{
  "balance_bias": true,
  "init_std_router": 0.021,
  "vocab_size": 32000,
  "tie_word_embeddings": false,
  "optimizer": "cautious_adamw"
}
Below are experts of layer 2 (counted from 0) of a mixture-of-experts language model. Rows are named router (the router's row for the expert), gate (a neuron's input weights, with its number), up (a neuron's input weights, with its number), down (a neuron's output weights, with its number) and show model dimensions 0-191. Each number is 200 + 30 x the weight over its row's rms, rounded and kept within 0 to 999.
Before each expert's rows: a language model's description of what the expert responds to; "mostly gets" lists some tokens that are sent to it at least half of the time. This comes from a sample of Wikipedia text that the model never trained on.

# expert 34
Capital letter codes. Capital-letter and digit fragments inside codes and abbreviations, such as call signs (WJZS), engine codes, coordinates and acronyms like JGR.
mostly gets: "HO", "BC", "RC", "FA", "AL", "SC"
router,203,180,222,205,243,245,186,227,145,198,188,231,195,204,203,195,198,180,177,150,158,217,230,230,234,199,190,174,214,187,188,198,227,190,176,199,205,175,191,188,226,216,186,158,198,201,175,144,152,180,207,177,234,128,183,200,195,170,241,204,166,201,229,220,188,167,175,210,200,156,150,244,181,217,205,181,215,240,194,223,238,233,264,218,175,192,186,200,214,220,163,145,207,156,142,187,240,212,180,224,160,137,258,231,268,190,173,219,188,272,160,194,205,164,241,133,229,201,180,171,278,193,190,193,172,212,197,220,180,197,199,242,194,128,211,244,225,193,276,188,223,185,173,192,183,218,231,179,171,209,188,176,199,224,220,191,237,191,153,155,210,174,221,199,159,188,169,194,239,149,145,164,234,215,244,244,144,223,168,241,179,215,226,208,225,172,224,182,193,211,206,172
gate2,210,175,210,187,270,176,234,205,180,131,209,162,199,240,210,209,211,191,193,210,161,201,186,235,222,178,173,217,189,193,185,212,212,223,261,154,201,194,170,133,175,198,240,213,175,176,237,225,219,172,219,142,209,194,195,209,216,162,180,246,253,164,188,222,174,217,178,203,233,163,186,165,197,261,165,184,207,138,228,203,196,194,257,171,198,240,209,205,237,169,182,221,206,160,209,216,196,198,148,256,182,193,174,195,167,211,214,236,213,228,159,215,182,161,182,145,227,193,186,176,213,177,177,231,194,194,201,237,202,181,160,240,234,157,220,176,237,153,197,193,265,219,225,237,187,184,252,96,228,185,193,188,202,182,167,245,181,246,200,197,190,189,196,151,191,246,155,212,190,233,160,211,249,185,246,203,247,134,186,218,189,202,176,193,196,246,204,249,182,183,261,203
up2,172,178,261,144,204,150,192,176,166,135,199,187,221,217,193,193,207,218,219,175,167,144,222,231,233,214,191,180,199,231,148,214,205,218,217,141,205,205,137,177,181,202,265,228,134,214,218,165,200,166,205,213,230,212,232,245,245,178,218,238,220,188,222,178,205,194,196,193,186,166,177,196,161,195,159,175,207,207,213,253,179,207,229,149,197,217,242,195,214,219,161,197,175,198,170,179,179,227,191,202,192,185,183,192,197,164,250,179,217,204,165,213,172,134,145,199,168,215,188,185,209,221,169,235,173,228,196,213,173,193,180,209,210,175,200,185,271,140,210,209,205,200,125,187,191,170,214,180,135,158,204,148,184,246,159,219,220,204,223,175,207,222,128,187,181,213,172,254,170,297,220,198,186,206,196,222,208,172,215,211,184,160,193,182,159,153,202,224,178,257,230,144
down2,195,171,193,244,228,181,229,234,206,297,177,185,214,225,155,122,205,192,233,193,166,172,199,200,162,178,199,175,214,237,239,208,211,190,178,191,161,187,215,197,206,170,224,184,166,247,205,201,225,214,163,230,259,209,179,195,230,207,218,198,124,216,198,224,203,210,163,183,166,218,166,261,182,227,193,140,162,169,115,203,216,174,222,170,188,144,186,194,199,246,196,165,209,228,159,202,213,193,244,206,186,217,239,235,231,159,198,221,187,233,144,181,193,253,169,179,194,258,164,241,227,209,208,204,177,198,230,215,257,228,205,202,176,207,228,286,238,223,250,224,196,203,193,181,190,226,216,250,169,187,160,203,176,197,196,210,234,158,210,164,196,153,231,156,166,217,199,233,218,200,147,168,200,200,219,158,260,187,185,233,244,199,198,225,180,193,221,198,236,167,208,230

# expert 28
Mid-row table pipes. Pipe separators inside table rows full of numbers or statistics, plus numbers followed by semicolons like 0; and 3;.
mostly gets: " 0;", " 2;", " 3;", " 5;", " 1;", "(\\"
router,183,171,173,219,194,217,216,199,225,254,225,228,209,149,183,243,200,195,214,230,228,217,247,134,226,241,247,226,219,173,163,191,192,201,221,219,217,207,223,190,216,211,178,234,196,183,185,185,252,214,205,236,240,213,251,152,192,183,229,145,204,189,224,189,165,197,253,202,250,156,225,235,191,185,131,216,252,218,191,147,189,154,278,189,170,230,213,256,202,160,208,220,210,214,237,208,180,203,246,157,193,222,180,178,212,218,212,188,178,153,221,238,187,212,202,178,168,218,198,205,229,218,194,221,144,236,221,196,202,215,237,137,210,239,192,193,158,173,209,202,227,174,212,158,148,173,256,215,192,211,251,205,191,224,192,266,244,233,159,248,212,236,232,223,162,214,164,192,225,142,176,201,243,201,174,204,191,193,246,215,241,214,202,227,165,202,186,204,161,252,142,250
gate0,188,210,225,178,203,185,201,218,197,218,233,191,159,182,187,172,156,236,179,190,210,180,135,180,238,228,182,237,197,238,229,206,204,209,215,211,161,154,178,178,254,204,179,191,216,216,152,229,175,241,215,238,176,233,233,238,174,182,181,233,173,199,246,209,177,212,192,204,219,187,193,171,210,174,217,272,217,227,253,228,209,209,187,183,186,186,226,204,217,104,168,189,141,157,210,138,248,219,257,238,204,187,221,207,167,193,255,193,215,213,276,237,211,225,186,215,180,188,242,263,164,200,204,160,185,186,170,167,170,171,173,183,200,236,205,209,195,169,203,122,218,152,218,193,212,218,227,176,209,186,179,206,187,157,191,214,219,143,186,270,216,231,237,197,175,157,256,150,165,229,182,207,236,201,174,178,217,166,146,213,172,172,195,153,185,159,158,193,179,225,241,194
up0,215,220,210,178,170,186,193,208,209,187,242,210,203,170,208,215,221,199,170,153,135,225,169,170,184,182,178,215,211,243,225,224,202,145,182,173,193,191,191,155,209,155,206,208,142,203,216,263,217,196,245,250,141,177,270,255,189,212,158,217,208,228,199,210,168,180,170,188,173,253,222,203,192,256,176,300,194,223,189,188,141,214,188,215,241,213,161,210,202,170,162,229,214,200,186,185,147,181,232,234,170,223,226,197,194,212,224,157,177,228,150,191,218,241,222,200,152,203,238,220,163,162,189,210,191,161,170,232,133,223,157,216,222,201,196,189,182,132,178,222,211,212,137,208,189,173,201,177,192,263,215,219,182,197,259,202,216,173,198,206,264,179,206,223,197,175,252,187,171,214,248,221,223,196,168,194,216,199,191,273,202,218,178,201,178,188,184,253,236,206,226,238
down0,204,197,185,182,211,204,193,227,199,194,259,167,155,115,193,198,227,150,179,231,214,228,214,163,226,241,227,248,207,152,199,215,185,181,204,165,232,211,224,211,196,199,227,262,193,195,174,229,214,215,202,198,159,215,172,181,120,224,208,153,171,250,168,244,168,189,191,200,187,222,217,153,188,218,190,152,231,217,194,155,207,193,267,221,185,200,223,198,223,198,160,215,236,175,200,184,181,139,171,187,200,234,189,197,200,211,216,206,192,230,197,205,159,238,196,216,221,255,201,160,249,218,170,206,185,225,194,209,228,174,127,197,234,206,169,174,226,246,220,289,215,251,189,201,227,206,279,234,187,174,206,209,198,184,191,188,175,228,151,187,164,137,180,200,183,214,166,216,158,183,165,194,213,169,244,227,164,245,200,244,263,234,250,178,201,203,206,244,206,203,142,232

# expert 4
List and table row starts. Line-initial list dashes and table pipes in lists and tables, such as species lists, and years after dates, like 2021, 2025.
mostly gets: "|", " 2025", " 2021,", " 2025,", " 2022,", " 2026"
router,230,201,176,232,186,222,208,209,243,206,152,232,212,204,227,203,188,239,189,192,161,184,212,207,164,196,191,208,207,220,146,228,203,155,158,188,179,204,219,186,240,184,218,205,168,232,135,200,192,217,211,238,190,195,149,255,210,249,216,134,158,166,170,157,191,201,198,247,194,171,204,198,219,171,194,168,220,205,185,216,167,244,258,215,227,195,253,189,268,198,224,235,216,202,262,191,148,171,200,198,211,217,179,214,235,245,172,256,196,215,207,209,176,229,193,156,192,217,159,242,276,203,150,225,219,166,184,196,177,208,206,243,198,196,205,162,209,141,210,137,187,198,230,221,170,141,220,183,182,188,171,227,200,159,201,225,151,254,171,201,218,188,169,243,235,178,231,200,185,246,174,248,213,160,221,277,162,189,208,200,204,260,173,190,209,228,238,225,178,169,229,261
gate0,215,205,220,191,206,175,196,244,173,270,145,178,152,184,163,185,190,202,232,174,226,195,201,214,180,234,190,205,208,222,224,206,220,198,173,157,198,140,206,208,252,149,197,203,202,167,191,200,190,246,229,203,160,215,187,219,143,182,225,236,174,194,206,166,209,209,206,178,244,213,212,160,223,194,274,206,224,169,232,208,198,122,163,178,199,193,248,237,197,165,180,183,178,145,233,176,233,243,258,236,218,202,253,249,151,199,256,178,230,221,257,260,252,225,183,201,226,189,214,216,194,173,153,191,203,197,270,144,252,160,145,140,192,175,196,175,228,195,183,176,194,180,169,221,232,192,178,185,196,191,169,207,202,201,173,211,169,197,239,244,209,230,183,177,199,231,220,146,254,230,190,177,214,230,218,147,199,174,161,147,212,194,193,143,217,219,180,178,190,219,197,185
up0,226,238,184,191,178,228,194,191,214,217,208,208,247,200,240,213,223,205,122,185,190,198,169,151,190,204,180,149,205,189,198,173,194,162,213,184,186,134,188,165,178,168,212,223,191,166,230,213,203,216,250,260,152,175,189,230,177,216,177,226,219,195,188,197,180,219,157,170,163,249,173,162,172,227,173,203,283,201,164,207,154,204,199,190,189,236,193,184,205,236,201,230,210,165,251,209,192,168,245,156,185,205,214,197,231,210,199,232,149,223,176,186,204,192,192,191,199,235,243,198,217,187,203,164,241,184,207,177,229,244,177,206,156,179,199,211,146,148,191,207,195,216,178,262,171,147,184,162,202,251,207,226,169,190,236,208,208,183,200,207,252,149,183,213,224,129,216,148,139,234,191,206,240,143,200,237,240,245,181,246,194,208,178,231,178,146,111,227,250,202,212,191
down0,172,175,208,210,193,202,198,222,169,173,201,191,210,185,257,196,165,170,205,237,252,226,175,199,218,130,214,202,177,195,186,183,178,209,233,182,221,183,231,188,180,207,268,231,191,240,143,151,162,244,186,241,192,226,174,221,135,148,268,131,178,187,205,164,224,200,179,228,200,264,251,169,183,253,238,175,212,218,196,184,193,209,215,174,181,190,191,169,197,225,167,245,181,205,174,191,219,184,184,138,245,206,168,198,182,160,250,228,162,199,197,201,215,222,219,224,198,232,152,208,219,185,199,271,169,137,184,187,179,182,270,255,221,204,201,222,208,233,208,155,190,238,202,197,206,196,208,202,184,204,191,198,198,205,230,136,254,165,258,190,245,189,231,190,186,183,166,226,162,212,167,208,187,128,223,255,141,185,219,192,207,226,218,199,226,213,185,204,192,192,199,265

# expert 24
Row starts, ordinal modifiers. Words after the such as first, last, only, latter, largest, median and this time, plus pipes or dashes opening table rows and list lines.
mostly gets: "|", " median", "|---|---|---|", " last", " latter", " first"
router,200,233,182,222,197,274,161,209,221,262,202,215,222,193,238,173,201,224,244,214,242,194,253,206,154,240,178,241,206,215,170,222,168,221,185,260,237,224,249,149,158,180,237,176,221,222,193,198,187,157,135,221,229,236,190,207,200,214,230,213,171,207,218,185,174,225,166,207,256,172,208,156,192,163,176,210,166,215,221,172,240,177,223,264,192,214,216,231,215,206,234,169,222,178,248,210,214,165,195,197,248,187,236,162,197,240,168,240,185,211,190,213,240,199,220,200,200,197,153,232,230,177,156,190,174,176,213,184,187,158,180,188,205,176,213,207,239,197,203,183,188,158,187,181,215,189,145,245,240,172,242,238,202,192,161,187,137,181,203,257,163,188,158,181,243,181,204,170,193,219,203,186,217,248,202,137,193,115,191,140,217,204,215,169,192,231,262,144,197,173,192,175
gate0,211,239,190,156,153,222,166,174,193,204,170,207,186,236,141,199,210,200,199,180,228,223,163,206,200,210,173,216,222,186,203,173,183,209,202,199,211,212,216,181,200,161,206,191,225,177,177,171,178,203,201,301,209,215,180,197,208,204,170,238,182,181,225,187,209,184,188,178,193,182,203,182,179,219,251,233,215,235,190,197,183,132,179,158,206,179,217,203,178,165,185,214,198,184,239,207,245,214,184,204,242,217,248,211,174,200,209,208,178,278,190,202,218,273,193,226,202,175,243,257,180,175,198,220,164,254,186,149,224,202,142,187,157,150,224,182,189,176,222,122,225,129,158,228,229,227,172,157,211,175,198,152,188,223,180,198,121,169,225,240,233,206,154,170,208,199,270,138,157,205,191,193,235,155,171,136,230,196,188,191,188,171,186,140,192,195,229,174,160,244,174,193
up0,214,225,193,232,198,234,231,212,196,265,234,221,171,199,231,235,187,201,172,213,151,191,156,166,195,219,194,140,192,201,209,182,192,160,236,184,176,214,163,180,203,209,210,263,165,191,202,233,208,223,212,174,166,166,238,263,178,236,298,203,224,234,174,195,195,191,229,196,155,234,197,204,177,202,242,214,239,149,206,238,133,233,156,220,198,203,189,174,210,188,201,164,169,229,242,204,187,170,271,214,195,236,190,196,212,181,195,194,204,173,132,231,176,206,202,208,220,252,235,201,208,212,202,229,243,156,247,196,203,223,233,174,140,173,211,192,154,187,168,196,226,238,183,245,179,153,233,185,162,209,185,241,135,167,232,196,206,174,160,198,208,186,196,242,214,176,221,155,149,221,234,188,210,228,233,237,202,223,159,200,248,217,198,198,208,170,144,248,213,159,257,225
down0,206,144,191,187,232,208,190,215,163,176,216,160,222,165,244,243,152,134,165,197,195,211,212,185,211,175,230,246,188,183,172,201,223,232,218,171,216,181,236,198,194,153,218,271,164,243,201,207,187,221,250,209,154,220,199,209,165,202,250,122,208,237,166,208,199,215,184,156,231,216,183,229,184,191,205,182,235,203,173,163,154,210,235,205,214,167,256,168,231,223,197,172,271,219,189,165,187,189,178,152,253,188,169,253,245,183,236,193,170,221,205,164,169,188,164,191,217,237,194,197,165,176,209,200,233,195,173,190,235,166,185,238,224,225,170,243,221,203,202,228,184,222,155,209,254,165,214,216,204,216,198,205,197,211,240,180,261,192,197,189,221,102,224,174,164,199,201,271,210,178,217,224,119,172,183,248,183,194,214,221,171,220,223,210,173,171,195,264,190,180,202,209